config.yaml
n_layer: 8
d_model: 448
n_experts: 16
experts_per_token: 3
d_expert: 224
d_shared_expert: 0
activation: "swiglu"
moe_layers: [2, 3, 4, 5, 6, 7]
router_score: "softmax"
normalize_top_k: false
routed_scale: 1.0
balance_loss: 0.00177
balance_bias: true
router_bias: true
init_std_router: 0.0365
lr_router: 0.000416
vocab_size: 16384
norm: "rmsnorm"
norm_eps: 1e-05
tie_embeddings: false
optimizer: "soap_variant"
lr: 0.00264
beta1: 0.95
beta2: 0.95
grad_clip: 0.5
batch_tokens: [32768, 65536]
seq_len: 1024
train_tokens: 319300000
steps: 6617
dataset: "wikipedia_en"
Below are experts of layer 5 (counted from 0) of a mixture-of-experts language model. Rows are named router (the router's row for the expert), gate (a neuron's input weights, with its number), up (a neuron's input weights, with its number), down (a neuron's output weights, with its number) and show model dimensions 0-223. Each number is 128 + 24 x the weight over its row's rms, rounded and kept within 0 to 255. Numbers have three digits each.
After each expert's rows: "mostly gets" lists some tokens that are sent to it at least half of the time; "comes after" lists some tokens at least twice as common just before its tokens as in all text. This comes from a sample of Wikipedia text that the model never trained on. Tokens count by the router's weight.

# expert 10
router:145126113164124099134092122137137160146123099120161194132134137165124138150147119102133110156098111125172127101125127103148099135079134086135154122112107122128158154088109124086129157132120149111123139126087132177138128097169104162110172109134149112169117121114177097093111158114128084114128141075114144117070116124125166117126167126096096111129129102105144107117135180120150156135135179103148079094120122113117136113123110131104159129116095162132106131125129153088137154133126115128162122112154092068120133103085131113078129123137126098153160168140120142127168108125110133123132101081131112145097121152166100140095117135121120113134117100092150125110104161153119077156095
gate4:099136106154143161159084122084120135122112092175151140182130100123097147092147117116083139116112133118124146125148145138155100085184111099118119148129174155150093138108121119161142131117099160108087148094128122130151128110148167127093117118135100168106106133127128167091144166138139122172135164131104135104097088113109122117145083152131130123130122108115093063110121115130093139129078150106116130127133122130098147194110064150145114161138090140079101098154130102130115154128133156175128118137102099105177119109122139122149095154149141107130138161125108169098097123152151117126118139140161126134116144110139105117105135151085119124141155127137158164150136121106107119094149
up4:108108134172139114114121158111068133145135114150114115114129126170174124150100158113126130129169109133132104105193137148085163148094080143129107117155119105105145148114150138119131149112185127075103129147139125172106149116119076133114134117127146127164132148170129110139128080160133112143144138138114125187110179144118161109135127131176127115108105112166120146130141142152154139141126140130134141155106135130163158106103088136108125117137145133146167134106117093146138097150103122130083123166101132097190132125153092069098124085097163125136150124182096114150149135171088120108150114106111140137160100121135149125147109177111145161113133118084139161139130164120162127105118
down4:124104159102093129128104156143131116124128124071126100118125127142123134148149090137131130165131135159110134139146094131157108149134125164132163113134161144114172124134103106106105113117163122093069134142127090114088117123124144154093076121099114143085103132155150152122124099135149161121149109175149118107168102120161092139105122115155119117128146128122175130142108107129150132142089137129089156114161151142135131104132096153126143113124114114146152100105102125133108138115112124117173131139083139101141110121097108110087136107136133117067181117123127124123109136207162135118108125122181139131102127122143122159117127152122139107136110134114117080169123157120160107092148
gate5:119119116173114149189150144137147098147121124069108122119121095129125141125094108128132099137141122124074140079116128185151139105093147137174126174101117153105168121133093122134118160097134152113131098154095116104147074126139119115154159130135110100183090122121146127137159152120085134116133123148125132185147133158119156148124117145121155138114094153129143135103111110126135117141117155129113066099150110119137161108097157148122115157132122099146116172140133186145130095134144116120169141110127119128139079091118133185125126146117149142163130158094128107143107118076113139081124096117124104142143147161131120144144178176117104132099128147139143150146123136143092113081120
up5:091138101107108125128131152157112105105122121121112132084098119161164154118168113137139094096124092138113181107111137125145116117124135130115084102122135134113131143112090155125087102147141151163119142136138130116101066131092111093093152104132109144137136120082133135112116099128114103139107094138108074160098156094111142156127126134104113171163096110136143157158119151105131105113119140120117118088189154155170150118083120132107128127093172097141138167125108127148146109125155143147124150108123109126135083125103166119121124084163159149108112115098160114072115075097143142112133147088090125135136149137123124140184133136159130105122146120146127129126122144155122158130118
down5:116146151136111079112135136147122116140108133158051117116138100117134146130140095124111107132129127096094117110110124143121109178183138109156096136119123117151114109076137148130117148107132155131094105061128154156150075105158155132134107076135116077127149158137069128160113142119138156145119073114100144087135143122120087139101144105140126135128129115119106126127148121184124116137164174140163135084158144096128183092102128131144107116158154092133091109150134093121099094126112137123104132133138116136130092133109090076165134083131069114130145105116119140172119089139106143101132147132109103161119109108141158119173166105127123165124137124083103131079157116104101080090118
gate6:118139118114114121154136130107105122130144064064131121102099109147108126142068125152129110158134117126164144128139122137121089120155146123141105123143146158125130125131147130148152153128116139128154169119104103102148129135138114112138111131180174132083111110107096118086161132126122115096087107110148094134073129158122145144118150108137156149150131086147104167154141097110125123082133172140102152066140157101149142126117142143141118147126143136124115150136124131138123102144123152116185105159154117125156092150128148120106107155100110123139146114166134130158102121142050111113101133086089094121133101167123137146104120116154142160129079108140142151149100175120145092113143
up6:134125109111120159119138130133095137153142121140179108129151139127149121112145100119132139126088117122150120138112165100131099114185129120126155115133136103109168135149120089101139111123083170125135115154160135183112163108133123176158083103159123119072110173130143120123114098139132140133117141102130118136110071086121135162130138126165131109131124153139123122142122130128162113121134109141163051108142167086127085096131162140172106107149170152112126141122145128167158089091107121140136131161092126126115095139127177129131117170137144105113186157133112155179106129161124133098156110113122120145117124081106118114129140112167153152120131137126180100119137126158134146131157
down6:132124115137130164118127147112099144140137125121118125115043130108152116165147108122101156118143115151104173171163112126152135158100132117092081126123131148130143111159176119136166119131141141152135128174105160100135131151157159121153120096123104115098132091091155116124126132169138130156143094126097128150136154116155118159122112133185154158112160125112149146143137175129123186133133109181101159126120108116154144115102100138133092127128096094185132078134116150148138133144128165136156126113156141089132107139082124105141131147142120118116120139118138155192096105139120111125082140094108164131102079125126157107102110119126099134097165103157128097102134107110127136091161
mostly gets: "°", " 0", " ", "′", " %", " Votes"
comes after: " |", "|", ";", " −", " /", " +"

# expert 15
router:153132126133125184185097085158102129129143148091142111145117114084164163114091114167101121114115126174123131102137084147119172145123125135121141161154099131134142109156083138151163155133137165069088113152157093089151145122136096151104174143157087129151179122130129124130140137105149139109120151168148160122161117143144139122128157116140123069100137139152126183157084097127116182096147116137129133108127143158125189099135116111123134151121122132178068128141133152087132144145124101099143102125116110139107145125089159155118162115087147122145172111120115141103109132099077174129090176139150095160139104171098124168119134122165181072113156122158141152112147158152150093158119
gate4:153146149159125105145149118162104157172107101147110107151151120132121119161105145136140160155131070181097113126148088138110114095114109118125080124170123126139119159179083142113127155146105137148154136127112117118117088144177123098113103137143120160098129152119169134137146134117086112171138139143149125145160111154118135150137140153128167104103118168115132128114160098124108086124084114117117150101130095112107095128141129130145152142133158151129159173119130127158121147136144187114121122162123136169111133184137137129154137120110114157098132122120156084125114123138128119168115082092138140103125102115115163127118090149135106109145144108155090141146143074156112114140134
up4:175143172147154089110132111154098170196130101103113117134136110146111093155108112124126162150126090164102115117111122102077110149114126126138112135188140131099104167149113132123128145159156122158138120129107135101108109154127152099108089158123117153103145108111160128153162098118094098152193132129145128157134087123158150111102145120129143125081130136087121119126132108121141146128089120104134137102093074126097098132165114168135136172140163158142135161150137130139104113115150155127090169150105110159108141165148105100128120118125107148149129091095123089164099098114113122145099112103175125099136124159132161142095135133107113134155126121175106168130152081178100113115126
down4:097152105101137123143136132132152138121099111151149175143092118125136109127089170139135142099134117105143121108152095132170116100154116118119126143146103116144160131144171120059137135069135125145160139132159088131122138105144165124084110105143170098084132167163122103117125084119135130133137150116120132143094120103154106109122118144129107104169104137109130136109139133109109148123125106137142133123125059131086132135114160098100151122147134103136184086124145126139121148147130134110128117116110136130120153117130132089075122153162137170153103166185132140121133104133134129147111134058113149163131116127135107090118135121145158115123147181126097144144120148156163115138135
gate5:100080124109122126063136126151095118163137138096112110128142122125133099127131125119173148172146096125111148126112131171137100117122098126149135134108123121113169145124116093133123092142146127144173058101160128144154073119135111107147123096152098142111113119131128130133107172125137111140120122133110163113114132167108145113223119143155158176112092098085175108097101134168157125131127120139145141109103116092138147145077076148141146118132134081125144150123211105105130132139100118137102129127081126117098108103100125123149153113141149104161131113177119137123092128112146150122123143147143103176142102091146138151149128150145102148108144120151114134092131077134121157130147
up5:150174151172099096139129125126151122108104142139151149122125124107143159113127133149142126095111146112153146180132125098124127146097130114139123156156163127136145128130191130092103192112137132061130161164138123148125135137131135091107114141100137140152134162136090123098170094074116134099117132098124133149109139122132081124069148075125111118143134156131134129168146125084155127131144182099111131119125100121107095108144190082121067158133121142129123135130121149105100107148169165102150134121173128159144139128120091124161082132113143132146093129100135107127153071104112119069124119095112206091122090136111076137148098086141177119118127136115137116132123156134115110154126
down5:133091120155125123139148116130085129144145072168168141119138086121088145092141158154139113094124137109134162121134151142123118125109129106127117168099134134119162117134168119132152150142102100112133128119114138152129144134134129130137103127140115100153166171100149135089162095130155137127135091159108177177130157134162139088111161137130118078141164145150108128130123115087141109139082144157113108127153174151132138123151149129127128137164156133133129054124120154141151097163097133136138119126142148135093139130081148130096130127137125129159145129112120099092110148142174106145099158112117142116129131108151135105114138121134135154090109092177138142108125178168174151145151
gate6:087122146094136081070113168092124091172114085129157097086124157157119118117121113123077118130102160136137137108133094125127144155125137111159134126131157116127102157118145102129127112122134105141136090181120150115156111135123143118087135102155181129096122163117156104127163127122111136129130126104108131129131090106126109144121137102164145118147153113084104160141112101114107176143128162140123127150147167134142154090159123157120146136130126103106128165139146091097127096148083105096106136158135131130151120171137148133089089112115176103070132131133108169115092148089121148118123133149146087128096130097134135100123110136145159137105107157118130101098132124139115169112126
up6:105162139136129147129133116127125123148144128141137079132095099164139122123139180141138126138126165208117169134136149128109087127126136177132163119141151138097112123100116159104112179173112139142127114136092155139139115138178115132189138134099111155111123063118109106121141082126166135167154119135156097135116124156122117110137143141149138101175171125139103122118160142142094110151156135116134134140100107104124112153142159116139103175144138127093106120135114116132112096155118121135174142158121148107119120132124111167138119170124151066147094127174122136094128145150107121144138119180108138151105138131123090185091131185134140104180138102141126117118111163096143118129176
down6:119170116112148125123089157154112145181144121117166179075148122140144130168127178169161122126110080138121157150115167171137120082120169114119137161110143162156160105133126166138187125143156143130166173102128143129136177088121117151113129136112133147112124108144132090141105104130128129141148148158127164143133126164161137157152128158138091152111151105146133090116111155154117072124126145130106139128148117140090152152133087093096103141167144109132161116131148100141187136209061136111100159125140112127140100123136116136104128140102076103140116131130132161107139124109118114167108171061124121099119155156122160116136158130149148116165152121115110116144111155133154110126145
mostly gets: "\n", "==", "===", " ==", " ===", "===="
comes after: "\n", " |", ".", " =", ")", "=="

# expert 3
router:138112112146162130115141133163100107063113143089163113080155139098148126107134115149118141112092132096123111092129099129098153140126161147161172108138123138112128101114165104096118151144134094109115111122143123119156159125109105160152105114132126123071148117119108143112119124119141143100121106155110106151147125139137130138089160099152102119125149177137122174129057089106132132126107175135140087122126130118068176131149127137109108139121156111110102116185146164080090165121173113110137125128174133119134123156119139133133145131133118182145135170167093154107101096116083148162154132103132076142120137153116128168110163153182119156168133116159143121134189112144160131110089
gate4:147145086158119123132160132105142144165101102120150081145187118096123094141108113123136127122136143155160113070127148140117124113108129106111147127115109135091160139113141139079129131148104139132093111119123101157140158130133155119122138140177122142114129141141116098132148168093118131116155136097107095151068106139113114132144128127140120094095096095171119143125145139100078143113148101169107095128126168133131186102148152126099157133122107088119109144172111116141143135135113134119139084147120143115111138107126148116172111166100140123114105148151087113144123115127150167125106166152123158142088084131157130107155186114128111081133142103138144147093127138151131115097133
up4:177075133109119106168139147156135142113143137110119169136113153137148165102121105101119110147101091137145121137109075109118117170099104122117088140134115123137131131141157147112154163097106144135116109137109105128194147175112139181131121155146146099121136116101160087130143125140130107124158117136118138126124178144136104098121136102113091130147111161107160128130137103133139145185178152166101131133138118121134118150092135123143161133141141097104101080156098113103101121118197126146141138091139129094144105118158136134114124167109114115109170172111122067119144137092133086074130110187167137136136146159107109162119124124125106120152096124153099129132166105130066135099082
down4:178127098178148116092175099142117115118172123123101138094158141166119079127098139075154133112155115134135193122134119107147151130167107104138164111112144129128130080142110153130113125123130149116116097149161133119149110155112073135169139141105120137141119127088107168117091179122110083149128111070107080095119111151210170126154091121133140117147095142094112165083155118181124157138094128114141129139083143123093168166132139130164141091139154112085105140116106127155098130091120183150102143109171147128074136113147134151115143124180092069115132129109134180145134137115171105148121142133146148128157139108128118129113135123131119150122116126114145149121132124142144102101119
gate5:122112144148105084142114072115142164151142133123122170140112093112139158110110125103098112161116142119125133133071130173125162092130141138105127130137133133153156126132146130127116119121149178135124136125145140108123130103110128147080076131140180103102120092165123063125137096131102140145074166144134178130106129118143131095121156152115146111116118133118120131131087128151097107119131131086096110139084161125138127151124117177133109126109132187143107094114165137106125093112158127113138088141105117137133124153107120144107114172149129141113100176134121099112136126120099106127126102130117117097139120122167127078129127160095054135135081140173137108175093135061131106169115
up5:114105152131110122166130131100102108096110086141147112152168129144098155128129115108160152154147117099136098129146163095122143200125132157140170171136105145076160106105108152123143110139154120122149149132135134129136135115138130089179142098116095094163128168105085099102129122115133161127129128149134109133148133107118125158174154149150109141146148181122114104139154124166127167115156099115154129104137142123102123115078147128132100133128110114137137113106109148139098144133103146136125123103113132138168144120150109141105114139112162118120127114124115145140111146164197112148144128130142133146119138141126118148129156088099152150151158136115130141123119116157101141077036
down5:106128150115105120152149119131164119162124130146120145136133128101139171094151136167191109077122104126177106187130105133119135117166096100118124137143093118121198144122110112094182103114095107151106155133108127146129114132171114129130127121149119130127132124105111120153150163133156087142080143095125077170112146196142108152173132128157160092099182093161096116147097126122122122113077128125154113088189083153137157146134152118169135139149109105106116138129139144141105107112109107138122127127145145139114167193129131132107126118124108109139111150184084130129074103174099123141148095137102136116112126123140121124182098081133128145121115166137141150109131155115155084139159
gate6:140109134131114135094156095119116145142179109130119137070112156154063114132073123144169144144147097102125117123094143121086099065129140111096159113111114118114128121079104126118128162108120199079111162129124120148148108157129110091176119086103139113156151146132114164101122135072166106114160147118125104148152076152129168147154121142160126118152104131147130151113127084123104127108128107149131120119126126094146126171090135098124140120117140119159150149124120094103116152118127132119120142134148157128080146154140098130150090131140117134158161141113123135102121142138129142148137071100113117101104122158120096150120167123106100169135120099091198110169122137124108107131158
up6:105124134124127122081099111113136126119099138110132085139157124136141087137101125129110103118112132121110168166142135129113140139163162140090153125156121154082146153175136133130144090117103148145068116144082133108132116130122106109138143103157105109124126146195097111146154148133155154148117141154113104064103169098097119090098129117130113113111169113123169080149147145136126109108160149098099106163134115127131133122123136144169129125108096126101150178124120151150132098108088161138161113121104115136129144110116147088106150145087129133095078108139176121158119098120089142147133149137134160154122120129132104111150167118157151140119117104148095111130143132145147113145101
down6:126128133130186122176136168135150147130184142119139143125099118146148132107119141117102101133135145093081154152133107119130105135139142155128103151092125122138118093109129140106131140105126112099085106101129110099134155085135153153138084091127127143133102142130137090136154125095144146126094154154119148134130111182126134108122139153101149093093101097130134113104109119180171148123152186109111130145153142106146112152124150162057083129119147169141131090137137135166098149135137136144135130181115105099119155139120084086108162109181127098106154176150147155119162126122138129154122088103126131128123149088138131133125126149119146150106143122151130104174105083130128107127080
mostly gets: "The", "==", "==See", "s.", " by:", "es."
comes after: "\n", " ", "==", "|", "===", "."

# expert 5
router:189126172125131144143106145148100092114155142137091092136124158101148103137116127142159125116119146151116168110140128150103150114126123119143106079114138125108126121157169131159099142161139133172096095173089190111102149086113095143131130091116115107124146151102126170102167110151174099108132141116171127116128149113110147130099132122116194096128139127111173103150116096145101175149153176116107160109098112151119108127127116117128139121115122153113135089120165111155117153149132122149143148124126098138137110097162116090135099141105169141101106128117131086137126168124074163129158160127098092146078110108158122154112158124146126148151143150088122119123124108146130146088088
gate4:129140125170135134109146125104160129106175114093163135077143098131169121108139137118132124136133153116124124135109120128125121137080097132156094101171136134114075161130123112124064144074112132124139153131134157107117088132143105157145120130096125127159146130127072091165114147117153152164117094127156107131127117120135124167114152118065133173118125154094148140102149108092132162114126143112143180081113118103103148118193155150129121154138125168154090103086115168139120132146121172148131148157112144120148094127133121115140167162148128131078108078121118113106072128159141131141123154097143151155111080105128143102132141122123085152096132144095126110109122123146173128114099
up4:177135117125106136135137099117184150165131130105133163111132113098138153130117110149164131117126142144083109126140120120157125091152078112174120134151134163102135165134126110106109137108130115134112184141146118150159100136134123120097132091122119128157152110143095133130143183107138135145106137100202105139110139104129122169116142113112074141065114111106106113142184147144128121153134106092126129149148169106093130135101109137101090162115161152168128114117107142117146079123113113125091141150093168163130110178132108174138200169083102143084117151154103119119083158153125128089180113074111103126142082154125135130108127100129110092072131147108104110108137082094111116100149
down4:118116151167136131146138102134131150150139108144082134123106110115111099110096153155128123103135116158067171106150096148165127124146104175100148145114121141097114130148155152122130126102075108120132148100103139089083106124125188112120131139145145100092096103158116154095158104151145126120140099065147153119123131122111159144142084157112176114118115119136161080131111074173146122083133130112099151127151127116108142103148144133087126160175160126080116114120118165128076121115113182112134095128093151155107121120156148046118142104118145132150111130132136123156140111168131116121073130102144137089116141138125141095134111128118154136157157111177118136109200153091154143153141
gate5:178107133193144181101119091183122101119139135174169116099132112123105117114125111131105177153113152157142134118129124112137131107120131128151147124120088152144139106135113120141156136127113134128128150115113127135116116105105120151093128146152081121136177125130168176129163174113103110121159125134166077050137125149141142150101115147129165119121151124110119126149159132138155151160117157128105097090129094153174078080134145150114114142149144095126121154110125157130127146118116144136120145107158161147147147156111125116103121157107164111105119119134122143168122128124151131113190095134125077136091150146123099144134145117129098117138178110106154108100125114136153168083146
up5:138141133148136171146122067148148135107107093136133135088136096135111111090127132131099140155148140149117156128114084139127127138087149116167179123140108124110124135119143128121136151144124152113152091175099137141102151157121104122101159099108153131135125145100134163147122134138078131154130147102172141069152145154112159149116131132117179151117125165155121114168173120161156165171132130155086115123122115106134085085145121125120119099171162142130169089065133077147132116086134141135139119150111078120139148136112138136114138116130128163126128185142074130161152144145149170130094165111108124150096128157102170137107118130118127170112165098121123094108090109102136129125152
down5:135132094133116143112143144131112078138091131112174131137128142118137143115136110161128127133107153143167108116162116129142130114147130115100123104163155106114155152156131161159131116147143110159174158094160104140118163158152110123167151106110129105123135130114127167149088115109187155173167125124155120132121076128177126119148153114177143187145099100110129133149133134139143092111130141126118138140102157121090102125176150136138132148124105088111121139121156138116129111140126178116101053106113162104126109106118147133133135169135131117115110160112090131108169099114126112108133150148105118145110133116134141137136080123096109144142118090126125134144100146105148170099103
gate6:129118124117091122088126140163141159146157095106125154117114110106161144159158188136139123106108158160119167121136169121112128143145161124097101122142112122150139119077138126091164140175137113080114151120134153111088133091181166136136100165117126106107127176083158141153159141121109130153183109140091138116092114132173115137121086119100113090122107097103145146171117151124080150102135162126126150103108141085087120106122135098127143125129104163113150126118137124151129160113132113131126141099131117178141121099130094127122113088126135126164115130162146140145129129159155132094101087096127128138162089114154132111177127149159136088134136129165136137153134131158061082129130
up6:138151156150169142131161118124152089147076178128153109124116119125104124147156090106121126119140127105151126163122128130155138103155127142161153115101159117114158181105134169129114100108128115143139125112132122130098130121111095141105124118135090136132135114112127091117137129098135152100126135112136092129180133147090153146184149121177135149123138100126074092057107146131182112171120085104102100081184105158128146130141122104146111163122150141141114174147131152122121117128135125108159189131113097144117109128083110137108139148123159172128112155128144116102137148122127091136086180165131100076138134136143120113091137082116130160130133143081103155108094101130119140115109
down6:099113123137152105155096100158109134104129119106152115132129093152167109094156108120099100107137079132110122146088125139049125107148134126153160133129134122125132125130133157100092109155169116133106166152106131091137079107109145136112167124138123121130139082136144137114156115149107146104149150152166120172138147115145168128121143089188109097144104101151137133114153119166142153153167121141083106148172139147113151187178106114130135159103129142123134118172136107108140101122131131104136133101135128147132098137121162162133153135119139159114125163126121147093158137141136118097143075159143081060154143158120120163099152158082156137158111135114110135123131099128153136167151
mostly gets: " known", " based", " name", " located", " died", " Preceded"
comes after: "-", " was", " is", " a", " were", " are"

# expert 1
router:126139122090131155144147127095131072112131114166119091127125093149133134094160120077130149112116130156144150129120089155134144097171130118117110146142115099166088071140122113155104166115148124099145080161107121110103110099099134140141142141131127121131129146121133170144117129093103135156159130083129146154141140137110144158115093124117128123127172180172104127148177093134135095125108093120178112131076133110149147165153094138168103148161102123120127112159136130076166150109106118121093140163162161152116107170125093129139169153109155126133132057096097152115133115104130100165121110162129156088160114087094136185170139138154170156147107144141142203135073190143110130117130
gate5:111107141130089121085100132103114095135150099142104123162093100089147129167120117109137127156106157161134120128183156146134157140098173104121109126130125143158150103128122150162111113136128128130111126107107147104107114143129130139088134147155132089136094109156071140099129190138146095157065110125113163108159134124125151135105154138130119148107128100128107153105086148082175144143123157156167142146132150132157135124116126111128103104124117104076080129134126113135132135150152126127138123146126106124120098144103116106086087122095091154115166116138167081154101114075113170154136134164125127145129160131105124139134159143148137150088157160128116129145107155125128105115119
up5:128133111119155151108162147121153154137143112107115136100114144189142107110126100178152136127149116110099094172075110141111131100133129133134145155082140117130109146129134108114135139149093127151121120121144164183164141054140143118125127141111172143110174149163184133100102080106113148119139121101152164126129090141115089146153141174123166128144119128110142148130096127072143119120148157111104113087132092112082109144110118133136107122141133135106143148121119150146145160086103136122088153126151112128131143123143099131118147121135130121158066124135141170111151128132138051105089126060121127072150157125085112110101079139120185113165122083155164146121122132074134159133153
down5:141144100120117089090126131133147120134090105113127158114129145167109130151144116149114146150116100117146125073134128153168121094111083161171139112114107125128124117117159115104168125141160121151131163117134136101106104123112145125138103174144163130152094163133173091146084093104099161133203162137105157143121166121112121137137116133136155134113142106148109174147165163127118052112116120144070119115140121121143124159093077156132094147128135127147171110107106147113161137131087115116142127146171163137116118109145129090093130156151155183138115121131107151160147138143132098116175138130115109080195104145125098076106124136134138108106118107140130090136133140170142107120145
gate6:103123201160136163124136093107193120099144107155114118113156112160105127128138137104128160141104109127123111122161127083099170128096109126167138087163156155130142148127155123086159111102124132150118126118133131124115134124118132158166155180157083131124142096139165117158099154162152108130158141089118109096104106113161119154095143160127144166146163122149160120136120114116135119102124131109095122154145139155144152090124154128153109157128099126119134096107140173124162142114122144144122099116124126131125114126107103108136116101127133139092123136120159172096145126132071145154089150145130150129119124106162149167133120107119131135153121133128127084112129135137111167138166
up6:159120113133171101174150078148126117142083153071126104102129123100082124129147132105115114123156110105096118085134132120085059150167122146099113122078124132125123117126159170136139133153146154111113132131108131115141132150115088071124106153116106100141120127109112116114116162106136123155099115148156134120144143115142153102162145132089112114122129145131099094157117138101083130131123139120152114125126141087111115137134118176128145143193116114129104149158123107129132123169177120136157148172146179076143148134106138150138134101120106158140137130128112122123117143092163138091112109142076110119151124129127079126130130126113137113064122097112089104131131155144149112112130
down6:101138141117179128160110109161125080108151148168122086128096171100145076172151142152149135106130156127151130099138126111104142173098132106139132136127154095129148183080113152141136113157139121123139117125117159101114145113163149118104149142161184097124172112130118104159119081093139152154108113161163125158113172143129128097116141093133116110137114087156093100116130117165132114122124130152138141135156145149150099167156089130157131141123094156109137125117137116099142107147152157094135155085163091182110104156131111169120169132125136135147157115200160151091128137159120150094132095175115162126108110126153117161125121124109169121090123179141125141107143137087099169131117
gate7:101107117144112134097140143084134121133123152138120163172115103138123154097151082131140128093096106125116142125168152145171091141128198128127173159141087142112103081074116108128108135080112117111119104118068123141130152105134127127080124138092161109125139163135141131126131146169147114141153128158109103138112150150128142053100115192134095141099092091139148123169121118094104091136107141085127126169155131125114128105118126154124157125091145118138109164130147130122132102138096074136180131151117131158158150105124142131131114082110119099118083120122107120125082156107130117154109154136101128118133126117116145146144120150124112099137122088165137153149140124081056131133117
up7:109150177139118158075156119102136109162087129133131124183106180123138161172110129123120109129123151132171149127121161112140126138093096136106144154124156076136133127100106137115128090154076110118109145163151191154089137121136084128099141100143184119122156091143118119134134134124113118145180124170099129143114089101163139095115123169125144137107114137153118116113151141086125169139126115179160094148137102164161079131130126132117127107117139129123155116142096117109134127107112162117134133098132059144116127123130140123104154162140149137108143150156134118143107114080120077162124131105120117142091154146104139117105142173127143145127116114150115085082126133146137157148127
down7:130124144106086105155108175108124133121094128123129134088174114135161097161103134166152127144153106122086097123111124141148140135127149104119156158115106128118168131129148158161094149139111125148212182127102151165111129104135136077150177152142109115146140138142099146133165106187085149141129105147169115107131125174121125133136162116149114121120163116148124070093096106057137105153098136152093135089083143120160136147136135121119083100097096133080152095125127126123087111092128175142137171138132113121160129113106107136135132111126093127128155123099142122159109131142133121105142122114131112110164087130149099212136120093135151106131082090153180147120116167161144072121141
mostly gets: " its", " their", " these", " new", " his", " same"
comes after: " the", " of", " in", " a", " on", " for"

# expert 2
router:096139160120173119147111174123130098114092126149152113092131100165099138094131133100147186121160125088123133188131147167114087091118139119122114143153129112190132112138127135116131144130104152132169094117142134110116103105097158127108113148118130099134096182161116152130129143116127134159117137073127150141136107111119115165100096089158123157092155156161105112158184143121096123176088069132150101106140144111131083107098094157180118118144141128110109148124124145114197143169166091117135163157119167091117136132119108104106177167135172106127112092114141149140147146101129079159141125174114126068162111105106136128176135148110132144140151144109119168115155179117129118134132
gate4:113148138180138132132104115125144145167131098141144145144134110135121130089102151148134101137164110121084155073110110123143105159114102155139114124132151134138111139124138119117140130114130088148127109129121165110123131099117122083137123127113115070139175118152138163161150105171138116094097134141091139160127150137110102138116126092175059161164133115118126118140127081131114150111088139123144124113150108130138165148081121118121131136128078104130116158126140106124100106130121125102082114129117118133125138170138103110122112117140108128143128141102148132140089166110152146068109157154127140162074121167134138158139089101107096108130118155140084127138130152152126163168108
up4:119121116169128129129131110100117094125167112077152141185128106153131143108096143152130146132126092104108126121138135145120097090122124113153151117157145132173095155087165161126110140160160140137132119107085138123155128074143101121166111087095151105135154135137134136107060143113166139126083168175163158118106154156136099163128123135124129116125107126130151144125145135139127110109089150116109110118133117123136160099073135103161119137141116131177128123157164194153157167159075099124105109113145146129145134172138117086144141102123120097127130114093152144098113140141123133127116105118156138140134118096128126138150117142109126125136133125111131127135175103120104128164138
down4:143153125115104154121137116143088112117105169163093105175160130102109142143127127101134123130112137134146087152091094101140150147084142119131095120098157108098080124156165080179126121127088138139120149129080141117093104138144167169068125085142160124071099151152125125100146136066121133102144124082181162155110131080102090117090111153105105112115170114079107097107157168138174160128136113120149132126123140129096169156152113121120140115118105109105109102158131116132132153112126110098106141127144078109084115105124116162108100077131114154144127134136166149097149105093141115132122116113163121133135097126123115133135136148149144117125098146131127124123151112135114142156139
gate5:111145147117164122106098082119143120101112128091112139137112108118166131119184140066124139138068127163144122083096114125115141173170150158129122107164136131118090129119144092163160132150160135113134136112145070144140107158100148156116114124106157147134146161106103131114131168113132145127109172141156115141124089127161108112091127127104102118125114138110093124124105175142158116151104160158171169137117109121117122128124098125119145105115129077117122119115141104122159149147144131134112096088102112066113132150197122147129125182121139129137101139128139085152111154213097153188148125154130094149099122109164138137164122150200121106094150169077125135166132151125134136124112
up5:163104124150174133120126128121112090112087142162173091066113118077109162124150113170151102112095105126118138130133140139166152125092150113116137135145128128107124130075105115153150107132108167127145157106105078124137104109142134130133127095102139108146107158153102199122125126151116133148126127157115166133116134138153117136139079138112150129135117129120155076100097106098125140132126137163150114129100098117141171118110102153112130094156125110121139109105155114178148131119143125080136087121145106104143124145116116132114097131099092142178158149125123132171098129125156134122144137131130107168154161147107175138160105138126082130091173125117140113112121110167110138157136
down5:146110127150122105157118139168126124111092164143176171099129115141122132109124112083145143117139123158161161138120112072135097174134165126135090139111153159123156122099113139140122160168137091127124103102105086147088127095154117116101147147142103113126062154142135136158122132138154127122102143128137143125129137124118116120134121144128117106101139135135139104149087163152134136090129130090106142100104115105137117132117104114119152096155154130125125090130128153124138150137145096136142132066099134103167086125087156104160121103110132124140148123119142099179135138117151115123123073168142127122078141164162169136183103132149089129123121190157118115075119140092079087139107
gate6:122136125167139152187124148152109162078153134146125127139109130103134139147051105158135131094111113117147108090159151116145136118114080209138140163085119133160140101140126107126161122151116160161112161158071153126106142167127094138123093144145116125129083131080140135116122115099156147093130158141115074171124096113115131134117131145108094144164125164160101111110140098141138106151151157085139085099111146086155139145118140107114101182105155090136136113148125121149181135187103140124127153129093172156109099141131082062148146120125119143112095118134102131151098166134104131120122111130118127150158143130130154128134126109148138082152103111100119094166129119106084117139123
up6:132123125111159148058125156111136081114115157097124151116131125120124133115143135130140106168111122130123155185147104155109129125123148119138162123170158131111090106124129146135123148080148104102116135171159145124168083085149131081102127133143124126139165125173118089136129170158119127140132121126119151103121122153139114124141145141155144087122125118087119146138135134103150101116102085153151136140115148148104076141195111124111141106171103139131107148092110129146133112087144103151082124144166095139117131090120169126100125139117076178121162137118140108166132084143136082108129088101124122110136145139144115152176106153125122153123099170146134155098088102142128088076150
down6:158071101124106117144111118176111134144125119167143139130111087090108118144122142120141119105093093123116104182094098140167147109146107096095129108138132121088117107122127134120165118160113118098087135105107079139103159149143167157092099110132160109115159132129119112139122118163127125131106115109171153106127169140132121087103120140105084112123155097145142131130116134132142137126145113142141144107089130129145171154145149114085097079144145075136148089148124114128108102136139081171150065129055129095124170145121149161150131117131150128122127105144116117140121122111139145130149111130109128127107096136147131149108115114140107128098129189140124136132161099108107140158137
mostly gets: " his", " their", " its", " her", " former", " this"
comes after: " the", " in", " a", " of", " for", " his"